Experts of a small language model.
Size: 10 layers, 34.5M parameters.
Below are experts of layer 2 (counted from 0) of a mixture-of-experts language model. Rows are named router (the router's row for the expert), gate (a neuron's input weights, with its number), up (a neuron's input weights, with its number) and show model dimensions 96-143. Each number is 50 + 12 x the weight over its row's rms, rounded and kept within 0 to 99.
After each expert's rows: "gets" lists some tokens that make up at least twice as much of what it gets as of all text. This comes from a sample of Wikipedia text that the model never trained on. Tokens count by the router's weight.

# expert 13
router:55 49 54 45 40 61 44 40 36 64 63 53 52 33 39 59 38 57 57 46 43 33 53 43 41 62 60 38 43 62 26 49 63 63 64 63 46 39 48 57 44 46 49 80 44 58 55 38
gate0:56 61 64 35 30 60 52 82 19 49 47 50 59 42 40 56 56 48 47 38 30 61 47 68 53 50 46 41 42 46 39 53 52 66 53 52 53 27 38 53 45 38 56 81 37 62 45 52
up0:58 46 18 69 66 26 33 28 68 54 55 49 46 58 45 45 31 61 49 64 69 50 53 47 48 64 54 61 56 49 62 63 53 42 28 55 57 68 54 33 62 38 59 42 45 63 45 38
gate1:60 46 32 65 37 49 46 48 50 43 46 54 66 51 46 71 33 37 40 51 39 55 48 52 23 30 30 39 66 50 67 41 62 61 51 52 62 54 30 48 53 34 55 58 72 64 42 32
up1:59 54 74 49 39 68 68 53 49 37 36 66 47 27 49 48 36 54 58 46 58 67 52 42 74 34 55 47 47 56 79 57 57 63 45 55 46 52 38 33 67 46 31 58 47 58 50 61
gate2:66 61 52 62 44 43 49 54 49 62 52 53 62 46 76 28 72 38 31 50 63 67 46 45 41 64 21 60 31 55 40 50 37 53 49 55 52 63 38 59 46 23 46 58 61 55 48 52
up2:59 32 33 41 55 36 60 58 48 46 58 62 56 50 53 25 44 66 33 61 35 38 45 54 56 59 46 49 67 64 53 63 45 58 39 62 39 41 52 54 57 50 65 35 77 55 46 71
gate3:39 53 48 67 50 41 58 66 52 40 56 48 70 39 63 46 46 49 57 50 33 36 71 40 50 52 52 62 51 43 54 58 42 40 63 44 50 58 38 41 44 57 46 34 58 53 32 41
up3:52 72 39 53 60 57 63 48 55 59 62 51 44 62 57 69 51 51 57 32 39 23 54 65 49 70 47 47 68 39 72 58 45 34 44 42 61 46 35 52 54 48 30 54 46 44 57 47
gate4:43 30 55 82 41 52 49 46 44 64 35 64 70 38 59 73 74 41 78 52 54 51 38 40 37 37 67 30 61 51 41 34 42 39 60 84 62 57 67 35 57 43 50 51 35 62 54 42
up4:46 43 42 63 51 54 62 61 68 58 54 56 66 46 60 61 67 45 37 51 22 45 41 59 62 36 60 53 56 30 53 59 51 50 37 71 42 83 73 41 57 36 32 26 46 95 51 65
gate5:31 54 64 65 58 58 41 52 33 43 38 40 35 67 82 22 25 53 54 44 69 37 74 43 37 60 49 57 39 70 40 73 47 54 53 55 47 66 60 51 52 48 81 63 47 47 54 54
up5:67 21 51 52 56 28 65 35 55 45 48 40 59 32 46 44 65 50 43 63 60 29 56 53 55 45 43 22 50 55 63 44 65 36 56 41 33 62 34 36 78 59 20 53 40 59 42 60
gate6:67 42 37 57 49 47 68 48 57 38 33 77 50 54 39 69 51 42 74 60 24 59 52 58 56 40 41 57 49 53 65 25 71 44 50 66 39 52 36 62 35 18 41 56 69 52 52 42
up6:58 59 45 38 40 52 60 55 44 54 48 77 57 68 42 64 46 34 76 55 29 67 58 47 47 47 52 70 61 43 80 40 54 59 43 50 38 48 38 33 37 54 43 48 59 53 50 57
gate7:41 51 30 58 59 36 46 69 57 62 55 27 31 27 62 46 47 73 63 54 46 42 37 43 35 49 45 54 34 57 50 80 48 54 55 68 58 39 75 55 27 43 35 55 56 69 62 69
up7:48 62 54 31 44 26 39 35 69 48 59 43 49 55 54 57 51 53 54 71 46 50 43 57 58 60 59 41 35 54 55 53 42 47 44 49 80 61 23 20 67 54 73 61 37 24 47 36
gets: "i", "r", " =", " con", "ov", " over"

# expert 16
router:59 31 60 43 30 54 59 44 39 47 61 61 50 46 37 67 40 42 46 63 55 33 42 55 54 68 46 43 54 56 42 45 61 46 65 57 36 50 25 56 40 37 42 60 58 54 42 54
gate0:42 77 56 70 48 54 61 38 28 18 59 46 65 68 30 47 51 44 50 53 31 49 40 51 52 71 69 65 57 46 45 33 70 56 38 47 37 43 45 54 62 61 67 43 44 63 50 73
up0:56 44 44 34 74 46 41 39 49 42 49 47 61 53 47 46 49 46 44 52 67 54 67 50 34 37 31 43 45 39 65 54 54 56 69 51 69 31 74 45 46 53 50 56 30 45 50 49
gate1:40 47 68 48 45 41 49 48 45 32 47 71 36 53 49 59 47 50 52 51 36 56 51 56 34 42 53 34 25 69 46 33 76 34 51 45 62 53 50 40 57 64 69 56 48 52 56 51
up1:65 60 29 77 61 46 50 33 37 50 81 34 54 56 53 60 65 41 56 36 37 50 47 62 33 69 69 76 45 47 44 56 40 65 45 58 22 48 67 32 51 49 35 43 48 28 53 46
gate2:60 54 52 60 62 61 54 47 48 72 32 55 41 64 39 44 43 48 45 42 44 58 30 59 17 51 46 55 50 64 62 48 66 51 60 45 57 36 45 68 44 45 52 47 49 80 51 52
up2:62 48 80 39 50 59 58 44 41 27 42 52 52 51 49 61 61 64 45 79 35 48 55 82 73 45 59 42 33 35 43 68 52 53 46 58 49 63 58 40 51 74 49 58 33 22 39 49
gate3:63 51 40 57 60 74 46 63 41 50 60 58 49 53 55 52 48 41 39 31 50 61 43 40 46 84 35 29 64 44 34 50 55 40 46 48 56 75 61 54 56 52 64 60 38 59 42 49
up3:61 48 56 42 65 49 44 64 54 47 36 55 48 80 40 53 36 49 45 63 36 39 54 58 58 40 47 55 17 68 52 70 53 48 68 50 49 40 55 56 30 77 31 29 68 38 54 72
gate4:39 55 44 27 38 62 55 75 41 36 48 52 43 44 58 61 41 40 45 39 56 65 36 41 47 52 52 27 31 44 57 48 65 50 52 51 48 58 54 35 52 49 57 49 62 50 42 43
up4:48 54 41 68 50 53 44 35 14 34 40 44 61 53 52 69 64 42 53 45 65 34 42 55 56 40 54 24 31 44 38 63 70 64 35 47 60 57 60 27 44 51 67 63 58 52 48 56
gate5:48 64 56 55 53 56 52 60 44 45 66 40 73 48 47 64 52 31 45 36 45 51 57 36 46 53 33 56 53 43 39 51 49 53 45 43 54 16 48 41 50 55 59 34 59 56 55 54
up5:37 52 49 43 33 27 28 69 63 49 60 30 25 46 29 66 30 44 54 47 54 56 45 70 68 78 45 47 55 37 50 42 51 36 52 47 78 66 53 65 31 47 69 45 55 61 15 42
gate6:35 52 57 54 45 41 68 63 43 50 44 50 45 58 57 54 52 45 60 38 53 33 47 50 18 50 47 38 49 65 41 49 39 52 47 45 54 52 52 58 59 49 61 38 60 33 61 49
up6:54 43 38 72 36 45 60 51 61 59 35 53 51 57 45 69 49 51 32 41 31 50 63 25 58 66 25 37 44 64 60 44 55 60 54 66 44 63 74 47 58 38 59 57 60 29 57 64
gate7:60 70 45 69 70 54 57 23 58 54 45 53 55 58 43 40 56 47 60 36 35 29 32 49 61 43 39 43 70 56 57 79 33 56 59 46 51 56 36 62 44 61 35 43 53 52 34 50
up7:49 46 58 28 34 47 36 60 38 59 52 46 39 29 53 40 32 51 56 72 70 64 42 63 36 66 62 62 33 57 37 21 59 42 62 53 29 42 61 44 50 42 57 48 65 26 55 62
gets: " as", " from", " –", " the", " of", " Pre"

# expert 12
router:73 29 41 42 35 51 61 45 43 55 60 43 59 33 53 56 35 31 52 66 50 39 38 43 40 64 61 45 53 52 58 48 48 51 69 60 39 41 39 70 42 49 39 62 43 52 28 56
gate0:57 59 50 55 44 52 49 45 36 57 31 77 61 66 48 55 50 56 50 59 31 30 53 56 78 43 46 44 35 57 60 35 42 64 38 31 65 47 53 47 55 73 42 57 49 64 52 63
up0:49 53 53 39 47 53 34 63 64 51 50 55 60 74 44 57 50 53 39 56 46 52 60 66 61 50 58 41 39 68 66 32 56 58 36 61 54 39 25 46 59 72 39 29 35 49 59 36
gate1:49 32 42 63 50 37 58 55 67 33 37 37 42 48 51 44 63 40 54 49 37 37 58 71 58 57 46 53 37 60 54 55 71 59 53 16 49 39 46 41 39 37 62 68 51 48 41 56
up1:52 44 51 54 33 39 59 57 41 47 42 31 57 53 54 60 56 28 57 52 71 57 47 61 33 56 55 26 28 43 61 51 59 43 75 51 54 46 55 52 45 45 28 38 64 53 33 42
gate2:49 55 52 56 17 57 58 44 63 57 62 56 55 48 48 41 66 61 48 29 62 34 54 28 65 71 58 53 50 39 66 37 64 34 51 54 53 40 55 39 49 48 44 79 54 54 24 46
up2:51 52 45 53 92 66 37 66 71 36 39 35 51 63 55 65 50 61 45 83 34 45 63 58 20 49 49 46 40 68 51 47 55 50 36 59 32 65 37 59 59 43 62 41 57 40 69 48
gate3:56 52 08 42 52 44 32 56 29 55 55 38 54 43 38 47 38 63 51 56 32 36 51 53 57 54 42 45 76 78 54 51 56 61 52 58 51 53 48 50 57 48 66 56 54 56 49 66
up3:46 55 63 60 42 60 41 37 56 48 37 58 44 51 66 68 67 41 39 64 59 81 38 57 23 40 42 72 25 49 58 60 43 44 55 52 50 28 75 54 50 43 41 47 46 58 56 64
gate4:30 48 34 42 43 54 35 44 42 57 43 33 70 51 53 51 32 51 45 52 38 59 67 52 45 54 28 63 40 60 51 61 42 32 35 49 41 48 49 56 55 44 81 66 74 66 61 53
up4:43 51 74 26 47 59 63 61 26 36 51 49 37 36 47 58 65 51 49 57 60 47 41 89 50 43 79 40 58 49 40 49 40 48 60 46 46 41 59 49 40 66 45 49 26 53 19 55
gate5:17 47 47 50 58 40 67 46 43 55 38 66 49 50 44 59 50 39 37 31 44 62 39 37 26 38 52 59 55 30 56 55 45 31 45 72 41 52 57 67 66 53 25 47 54 38 40 56
up5:41 39 56 55 67 51 32 46 29 43 66 42 39 53 59 65 50 49 53 40 61 37 47 53 36 41 67 69 45 59 34 57 60 55 43 36 56 51 43 79 57 53 67 43 64 47 31 45
gate6:43 56 53 46 46 61 39 55 41 47 58 41 36 63 51 61 56 31 50 33 59 39 23 46 58 35 43 71 42 44 39 44 58 56 26 47 33 57 64 51 57 61 63 37 46 56 48 39
up6:57 58 62 60 34 59 15 28 50 25 53 56 49 49 52 35 44 40 42 25 74 52 30 52 39 50 53 47 63 48 52 58 49 40 36 50 61 59 64 58 60 42 47 40 58 52 51 55
gate7:40 49 41 52 43 44 73 55 63 43 68 66 34 48 50 49 54 60 38 38 21 40 56 39 44 52 62 45 56 67 59 67 36 52 42 50 46 45 40 56 40 52 57 46 37 38 46 59
up7:75 44 56 37 41 52 47 41 33 65 36 39 63 59 46 57 44 23 74 49 85 27 75 40 46 59 53 57 51 39 47 44 57 50 39 58 60 50 51 44 56 58 52 48 54 56 62 55
gets: ":", ";", "s:", " of", "ation:", "a"

# expert 0
router:65 42 50 27 46 67 51 31 29 59 55 57 43 31 46 71 53 47 32 58 47 39 43 49 35 41 59 39 60 55 26 48 49 37 73 65 65 44 37 67 29 45 33 62 57 55 48 69
gate0:51 54 67 34 74 40 66 50 22 36 62 36 50 52 45 38 34 85 59 64 43 18 58 45 68 54 66 60 47 72 49 68 43 54 55 42 56 50 43 58 56 40 61 78 57 39 51 58
up0:49 53 37 69 16 60 36 56 75 54 47 75 62 47 54 63 63 27 45 40 42 80 49 40 41 48 38 52 57 42 47 43 62 46 39 59 32 67 68 55 54 49 37 44 47 52 44 40
gate1:62 31 54 48 60 52 55 33 50 66 68 69 45 59 62 61 67 37 54 55 78 52 58 57 52 69 76 28 52 51 65 75 43 56 66 44 48 41 47 46 47 35 55 26 65 37 43 29
up1:52 44 41 62 39 52 54 42 57 48 48 69 46 71 61 71 52 56 49 60 59 61 61 54 41 62 74 46 64 55 58 38 55 44 40 61 54 39 41 54 41 45 60 31 56 39 58 27
gate2:52 34 44 45 44 63 46 35 47 47 52 45 50 57 53 49 54 66 63 52 53 57 74 44 59 56 56 54 56 35 70 72 58 43 41 50 52 80 39 70 47 73 61 34 75 47 47 47
up2:42 49 53 48 46 82 59 16 34 79 45 37 69 50 42 32 56 52 40 35 47 56 51 55 50 76 36 73 61 49 41 41 63 47 51 51 45 61 31 49 45 28 48 48 58 52 50 53
gate3:44 52 43 56 40 56 56 62 45 57 32 32 39 66 50 67 49 46 41 58 47 54 39 49 41 30 56 47 77 49 09 59 70 50 33 71 59 49 40 33 59 59 45 44 45 44 57 52
up3:45 56 48 40 68 41 40 47 53 49 50 27 39 49 56 30 66 64 41 63 39 53 74 38 58 35 70 55 57 42 44 49 59 64 42 51 38 53 47 53 42 77 46 33 46 57 54 69
gate4:70 29 41 37 42 45 58 68 32 57 53 48 54 52 52 60 52 56 54 69 62 36 39 67 56 43 34 44 47 56 74 42 43 53 63 66 40 36 51 45 43 41 64 58 54 48 38 59
up4:57 40 53 39 59 65 54 47 53 58 59 37 55 48 40 33 51 40 61 48 66 43 26 64 40 52 62 42 44 50 56 50 58 43 73 65 69 37 54 38 34 29 55 58 42 53 51 51
gate5:27 48 25 26 34 49 42 61 64 52 66 38 28 50 51 70 21 45 62 50 45 42 43 57 55 37 55 39 55 51 42 39 49 38 61 48 54 48 41 47 59 50 47 59 49 60 48 63
up5:44 41 30 62 41 61 61 35 48 39 65 48 30 56 46 49 43 24 42 32 54 47 61 36 53 59 59 48 29 50 44 56 37 54 50 54 53 60 42 60 64 43 71 33 52 81 55 45
gate6:56 50 51 67 60 47 57 68 58 35 46 44 53 60 57 26 63 44 45 53 45 62 46 78 48 39 44 48 60 55 61 48 53 53 64 54 50 52 55 39 55 42 44 55 54 49 71 57
up6:52 66 46 65 62 66 66 52 48 68 45 41 57 38 43 62 24 38 59 49 43 54 63 32 53 56 34 50 48 43 23 36 43 70 46 46 54 53 49 57 47 63 36 57 28 48 50 24
gate7:48 65 42 12 41 64 53 30 40 45 47 69 46 57 54 60 40 42 50 53 47 42 43 57 54 49 52 70 56 43 50 49 39 43 59 42 53 46 43 29 69 54 55 43 75 54 52 67
up7:40 36 61 52 41 41 42 53 56 35 38 51 57 32 40 53 79 28 51 33 47 55 60 61 42 74 68 40 43 58 29 29 53 64 46 43 57 43 62 38 64 38 38 76 66 57 63 59
gets: "ing", "up", " pre", "o", "ific", "z"

# expert 15
router:60 32 57 46 39 61 55 41 35 50 58 61 52 39 48 57 25 35 42 49 29 35 51 42 52 64 55 40 38 62 44 36 51 33 55 59 31 36 26 61 48 26 53 59 58 54 40 54
gate9:89 31 50 67 62 25 37 61 56 65 58 51 43 45 50 36 57 51 54 53 34 70 31 29 59 63 67 40 52 70 58 36 36 54 41 61 27 46 45 45 37 53 51 36 51 42 67 55
up9:37 50 43 28 44 76 60 49 37 47 52 67 67 38 49 61 62 53 42 57 39 57 57 16 55 57 43 56 36 40 48 28 45 60 57 36 62 43 32 55 43 36 52 73 45 36 81 60
gate10:49 45 57 33 60 65 59 37 56 49 51 53 63 57 50 56 33 65 47 23 43 36 12 47 67 58 38 56 78 59 56 54 78 44 55 59 56 36 37 63 62 51 50 70 57 45 62 43
up10:35 66 63 42 50 55 54 44 36 70 49 54 40 46 41 52 42 36 71 47 45 59 52 33 46 35 53 37 51 48 43 41 46 53 54 46 46 43 43 70 48 64 56 72 42 24 38 67
gate11:58 79 40 71 77 48 57 50 72 65 62 53 46 59 48 71 56 23 52 51 41 43 63 45 69 34 60 62 50 46 44 53 40 46 44 51 52 64 32 41 60 49 39 52 44 49 55 28
up11:63 34 36 64 52 52 68 44 53 62 29 30 51 52 53 62 62 53 36 58 38 50 50 54 63 28 29 31 57 54 32 68 40 53 60 71 51 41 40 46 50 41 56 42 38 23 41 36
gate12:79 52 56 60 37 47 70 48 32 57 72 59 64 35 34 43 40 46 52 31 58 42 45 37 37 59 34 66 61 62 46 61 33 50 56 45 36 75 56 63 53 42 57 52 44 84 33 61
up12:53 56 58 69 42 45 49 47 44 37 48 62 24 66 40 52 51 70 53 56 48 63 35 58 67 56 42 55 53 49 46 44 45 52 32 37 55 65 37 72 36 52 67 58 62 68 65 44
gate13:53 46 40 44 34 41 43 73 70 46 57 42 47 61 48 54 19 50 42 52 51 37 63 50 60 38 57 59 51 54 71 59 26 44 60 55 42 58 91 36 46 46 49 87 60 73 58 64
up13:47 27 53 38 28 48 57 58 60 63 68 49 48 59 48 55 24 40 42 57 47 38 52 66 61 53 56 68 51 46 67 53 49 35 53 33 38 56 69 49 36 62 53 57 57 83 62 58
gate14:47 60 59 74 66 38 61 53 54 46 41 34 38 31 27 48 79 56 68 52 43 66 48 46 50 74 47 70 31 49 48 40 57 69 35 54 64 64 45 51 49 54 46 36 63 65 55 37
up14:63 37 68 33 48 51 25 75 58 56 80 62 42 57 46 37 52 48 48 58 45 51 46 35 64 35 56 40 46 44 74 45 61 51 39 66 53 37 57 48 50 53 40 41 44 61 25 64
gate15:38 56 55 35 33 50 46 54 27 61 58 48 48 52 54 57 50 34 38 25 41 38 68 55 55 42 35 47 43 87 39 40 68 43 47 62 51 53 58 46 55 51 65 31 47 43 47 47
up15:47 69 42 51 33 51 37 59 43 47 43 51 44 40 82 53 60 75 44 36 38 34 52 58 32 50 60 36 49 40 46 49 53 56 50 53 51 59 60 44 50 58 46 51 47 46 38 55
gate16:47 45 57 36 48 73 31 53 59 58 58 56 49 65 36 48 57 69 36 28 37 65 56 37 58 68 39 82 56 46 51 30 69 54 57 42 62 66 42 56 29 29 71 50 35 42 52 67
up16:54 45 93 42 63 72 53 63 37 41 72 25 37 58 62 40 40 48 38 51 64 48 40 50 50 48 34 45 59 47 53 60 50 56 61 63 49 58 56 52 57 53 39 60 57 48 49 65
gets: " to", " for", " with", " on", " by", " not"

# expert 28
router:67 41 51 36 48 74 53 32 48 57 63 48 64 39 47 49 43 33 32 56 47 49 36 41 43 64 59 48 52 65 25 53 64 45 76 68 57 40 57 59 41 24 55 54 52 53 38 50
gate0:51 64 59 29 59 49 63 77 54 55 60 64 41 59 53 42 54 55 36 50 27 47 57 62 57 51 44 63 41 49 60 76 54 70 44 46 44 42 46 56 25 47 35 69 50 34 47 47
up0:52 50 38 30 35 62 59 64 34 34 64 51 41 22 42 30 39 34 66 58 42 40 52 61 50 43 60 35 41 42 62 47 60 63 58 45 43 46 45 57 73 54 62 56 51 36 48 67
gate1:57 52 56 49 70 41 32 54 65 66 69 32 47 49 58 63 50 55 49 73 47 34 39 32 42 52 51 28 55 75 49 50 48 54 42 51 59 31 62 59 60 53 34 62 21 54 41 66
up1:57 37 72 42 41 60 62 49 43 46 26 47 47 39 43 61 71 54 79 42 36 44 58 69 60 48 39 58 43 70 45 48 43 29 53 56 61 57 44 28 51 64 47 50 65 50 67 35
gate2:54 47 41 51 44 40 52 55 61 58 33 13 55 43 40 57 36 61 61 41 37 50 38 52 62 58 71 47 53 55 58 24 40 65 47 54 42 53 48 63 59 59 64 57 67 56 32 63
up2:58 34 34 55 56 47 59 44 60 55 39 39 65 55 56 29 32 50 34 52 51 40 32 60 54 51 58 56 44 65 37 27 36 48 55 45 49 28 41 48 60 77 76 44 65 36 31 65
gate3:45 74 48 26 31 47 44 54 40 39 57 59 54 37 50 47 51 41 50 48 56 51 46 45 38 62 42 41 58 43 39 33 44 36 35 57 76 67 60 52 38 46 66 62 64 57 59 61
up3:63 51 57 72 50 23 38 46 53 46 50 35 55 58 61 60 47 45 47 52 31 47 45 59 42 35 51 57 29 52 71 38 38 40 70 41 71 39 43 54 58 58 50 75 55 53 55 58
gate4:53 25 33 28 44 53 39 42 31 37 55 51 63 63 64 48 42 50 37 54 37 70 19 51 44 61 46 53 55 44 37 65 55 50 47 42 38 52 28 51 58 60 55 48 59 35 79 49
up4:66 51 62 36 64 53 30 55 54 69 49 36 35 52 41 45 71 42 60 67 36 37 44 45 45 44 57 73 44 61 52 80 55 42 57 59 53 40 30 54 54 67 58 42 62 41 68 59
gate5:53 29 39 48 65 60 60 47 73 39 56 61 30 80 62 44 43 57 48 40 43 56 74 42 55 57 68 48 75 43 59 33 52 35 42 52 70 48 67 58 69 50 56 56 62 50 37 52
up5:54 52 41 65 50 43 38 38 29 51 47 45 64 39 42 25 48 45 46 61 75 52 48 55 61 60 44 49 20 57 53 69 46 53 64 26 33 58 41 63 30 69 48 44 40 54 61 28
gate6:39 42 54 64 54 59 55 46 44 33 56 33 63 47 40 45 43 54 36 45 41 50 24 32 45 40 36 50 34 62 47 51 49 64 53 36 73 57 59 53 53 24 68 68 40 64 44 34
up6:52 47 37 38 33 44 43 48 53 47 81 67 52 59 39 49 51 47 48 50 73 52 67 60 60 64 58 44 66 33 52 57 43 59 48 67 52 46 26 38 54 65 33 46 73 35 55 54
gate7:34 55 58 35 36 55 46 66 47 45 52 60 50 40 67 37 41 54 61 64 62 61 61 40 66 71 58 38 42 68 22 46 48 62 30 65 46 30 68 45 50 51 52 47 58 61 66 53
up7:41 37 66 63 58 48 63 64 37 43 42 59 43 50 60 77 55 44 59 34 46 46 55 28 47 74 58 77 46 48 48 41 68 40 63 47 57 69 65 32 56 54 51 60 42 62 49 40
gets: " N", "N", "n", "ib", "ud", "iet"

# expert 26
router:61 44 51 37 31 57 63 46 40 49 56 46 56 26 50 65 30 44 51 67 35 59 41 52 46 62 47 51 44 52 34 56 48 46 62 55 48 33 49 58 56 21 51 56 42 61 46 52
gate9:61 65 61 50 50 43 67 47 52 46 48 55 47 65 42 40 36 71 23 58 44 52 38 63 52 52 63 61 48 55 66 50 26 54 29 26 63 43 53 44 70 56 48 56 75 65 54 38
up9:60 63 64 62 61 53 54 64 43 50 32 55 41 58 56 44 52 60 30 53 56 48 30 50 45 52 47 54 51 47 57 49 26 49 43 27 58 34 52 48 60 41 58 60 67 58 56 48
gate10:49 44 41 71 43 39 43 53 57 51 25 46 71 63 59 36 57 61 38 69 50 40 41 31 52 54 30 57 62 42 37 28 64 60 37 51 38 44 42 56 64 63 68 72 52 39 71 29
up10:45 38 47 51 56 48 57 52 47 48 63 65 37 31 56 76 48 39 45 63 81 79 69 53 47 57 35 65 43 39 49 26 41 54 47 37 49 48 64 44 56 42 55 32 54 45 56 43
gate11:57 47 53 31 48 41 49 67 40 40 57 61 72 60 70 74 51 41 48 53 40 44 45 21 47 57 67 38 53 49 51 52 91 35 75 54 57 39 80 60 47 39 59 50 50 48 48 52
up11:34 37 43 59 43 55 63 33 68 42 40 33 46 48 43 46 51 35 66 53 42 74 64 62 58 46 36 78 41 48 69 60 16 70 25 52 51 62 41 61 55 54 43 41 42 53 35 62
gate12:63 62 55 57 51 71 61 60 39 40 65 35 47 49 64 48 49 46 53 37 58 19 49 62 60 54 73 52 33 32 39 50 38 74 29 59 49 54 66 45 40 61 53 65 32 46 25 59
up12:61 35 42 37 52 51 35 57 57 38 65 77 53 57 63 48 60 36 42 54 66 71 42 57 52 67 43 54 53 53 46 50 48 75 32 38 55 62 34 46 41 35 55 51 39 46 63 46
gate13:51 46 50 36 51 44 51 46 30 08 66 43 45 54 55 52 16 36 42 27 47 50 56 48 41 22 43 51 54 50 51 56 71 62 49 39 22 42 66 73 65 42 53 62 48 50 48 50
up13:49 45 59 28 62 48 70 56 45 76 50 48 45 61 46 48 54 48 60 46 50 44 29 30 56 21 83 32 33 70 62 39 62 41 38 55 57 48 54 61 64 61 53 77 45 64 79 42
gate14:58 75 53 74 56 35 40 47 49 41 55 32 64 64 33 68 44 49 33 73 59 51 59 59 39 44 48 40 60 43 61 51 50 52 43 36 47 44 28 66 28 35 50 55 53 58 43 50
up14:50 57 44 33 74 52 44 46 48 39 53 59 51 48 48 33 58 42 58 32 50 39 77 36 61 44 54 36 50 65 42 59 36 40 58 44 39 69 48 51 42 52 44 52 67 56 51 51
gate15:55 13 45 43 57 44 46 30 48 55 30 57 66 56 50 35 37 54 84 45 39 45 57 50 64 55 56 43 52 75 52 53 52 27 45 62 56 43 47 65 57 44 28 45 40 50 57 58
up15:44 51 41 46 30 44 30 69 46 46 44 46 55 57 26 58 66 44 24 42 55 51 48 61 51 40 34 60 54 32 36 57 65 49 41 68 43 59 55 38 40 60 46 59 51 42 65 29
gate16:51 39 33 44 29 36 45 38 35 46 43 57 63 59 66 29 46 52 32 44 60 36 57 51 61 57 48 51 39 62 55 49 46 66 40 54 36 40 53 53 34 59 39 35 31 68 63 49
up16:61 67 69 53 45 44 54 58 70 44 30 42 48 53 48 48 31 43 46 49 48 33 36 45 42 45 44 57 53 69 47 42 63 42 46 34 65 41 38 66 58 41 54 67 40 63 50 25
gets: " |", ";", " and", "′", " did", "os"

# expert 27
router:61 45 43 42 46 57 61 50 49 61 56 37 56 60 49 51 21 35 57 59 43 52 61 51 39 64 56 56 47 71 47 56 49 40 58 75 58 25 62 62 31 35 40 61 57 61 49 61
gate0:51 40 41 49 31 26 64 56 35 41 55 66 47 42 41 57 55 55 49 65 54 72 48 73 68 60 43 45 55 46 55 57 32 44 33 37 79 34 30 45 63 41 50 57 51 65 55 54
up0:69 54 34 48 58 41 62 57 31 56 50 41 64 46 38 70 38 41 49 46 53 63 36 78 70 60 41 39 53 54 40 43 26 59 43 45 53 35 51 39 71 39 49 31 47 55 36 61
gate1:70 73 43 63 54 26 53 49 43 50 71 55 40 67 53 57 68 50 45 49 40 44 62 51 48 33 59 28 55 42 59 47 68 41 50 41 75 40 36 39 41 33 58 57 55 46 49 30
up1:40 38 51 54 47 67 48 36 47 42 55 51 55 68 04 47 40 55 54 42 75 51 49 38 52 47 62 78 53 32 54 44 58 63 74 42 26 59 50 49 40 22 26 65 40 69 50 47
gate2:33 52 72 44 22 41 64 49 57 63 45 30 53 63 69 33 63 45 47 51 38 52 64 56 65 69 55 36 61 53 37 46 41 31 26 60 58 62 67 44 51 48 49 61 56 47 60 61
up2:49 41 41 37 79 50 17 56 53 50 54 35 45 41 40 68 23 33 47 45 66 43 46 48 54 62 40 50 41 62 65 38 58 49 51 42 46 54 66 40 48 48 49 70 47 47 43 44
gate3:39 73 48 49 72 61 56 61 40 49 61 67 77 59 45 50 34 51 48 46 57 63 64 57 42 51 54 41 34 51 33 49 52 59 50 43 57 61 41 37 38 58 54 36 55 27 51 60
up3:51 27 42 43 48 57 50 44 60 68 56 48 42 59 59 46 28 32 45 47 40 26 49 51 62 40 40 38 43 65 82 52 54 41 60 51 38 51 59 47 70 61 44 33 62 46 57 47
gate4:64 43 64 53 53 55 48 47 45 50 69 38 34 46 43 50 39 39 40 51 58 53 38 69 56 71 50 36 74 51 77 51 79 56 39 53 45 49 55 45 54 49 46 48 63 42 52 56
up4:58 59 59 44 45 51 53 48 40 62 46 57 42 36 34 60 31 57 30 42 58 50 44 63 56 55 61 31 51 43 80 54 35 54 49 49 40 57 72 45 51 41 41 63 82 45 54 57
gate5:69 50 28 49 62 35 38 57 49 47 54 57 38 40 66 39 56 24 62 58 51 63 32 61 50 62 49 47 72 81 47 51 50 50 61 52 54 37 52 55 45 38 46 74 43 60 49 68
up5:11 32 76 41 52 46 59 31 47 58 63 31 53 65 27 64 40 64 35 49 43 25 50 57 30 47 55 45 48 20 54 64 66 44 60 40 53 74 41 47 47 69 47 50 50 50 49 46
gate6:41 46 53 48 56 72 55 51 49 52 42 49 68 39 43 54 50 35 40 58 47 45 45 57 45 54 51 51 41 48 55 57 46 27 49 62 43 39 79 58 54 82 46 56 68 53 43 48
up6:46 53 47 40 53 47 65 38 32 13 47 45 38 62 59 48 45 58 64 42 41 59 52 54 55 62 46 45 26 81 51 37 39 43 52 51 46 45 34 46 54 41 84 47 51 62 53 45
gate7:64 41 44 71 71 37 51 65 58 53 49 43 44 62 44 56 48 52 54 36 60 59 34 44 53 46 53 44 35 67 77 67 54 40 59 53 62 51 78 64 59 27 61 40 65 60 50 66
up7:47 50 33 72 51 53 37 37 54 41 52 54 55 32 85 41 58 40 48 60 52 60 43 43 86 46 69 52 53 34 46 78 38 51 67 42 59 41 66 45 60 57 40 52 44 35 46 43
gets: "-", "and", "th", "b", "a", "ob"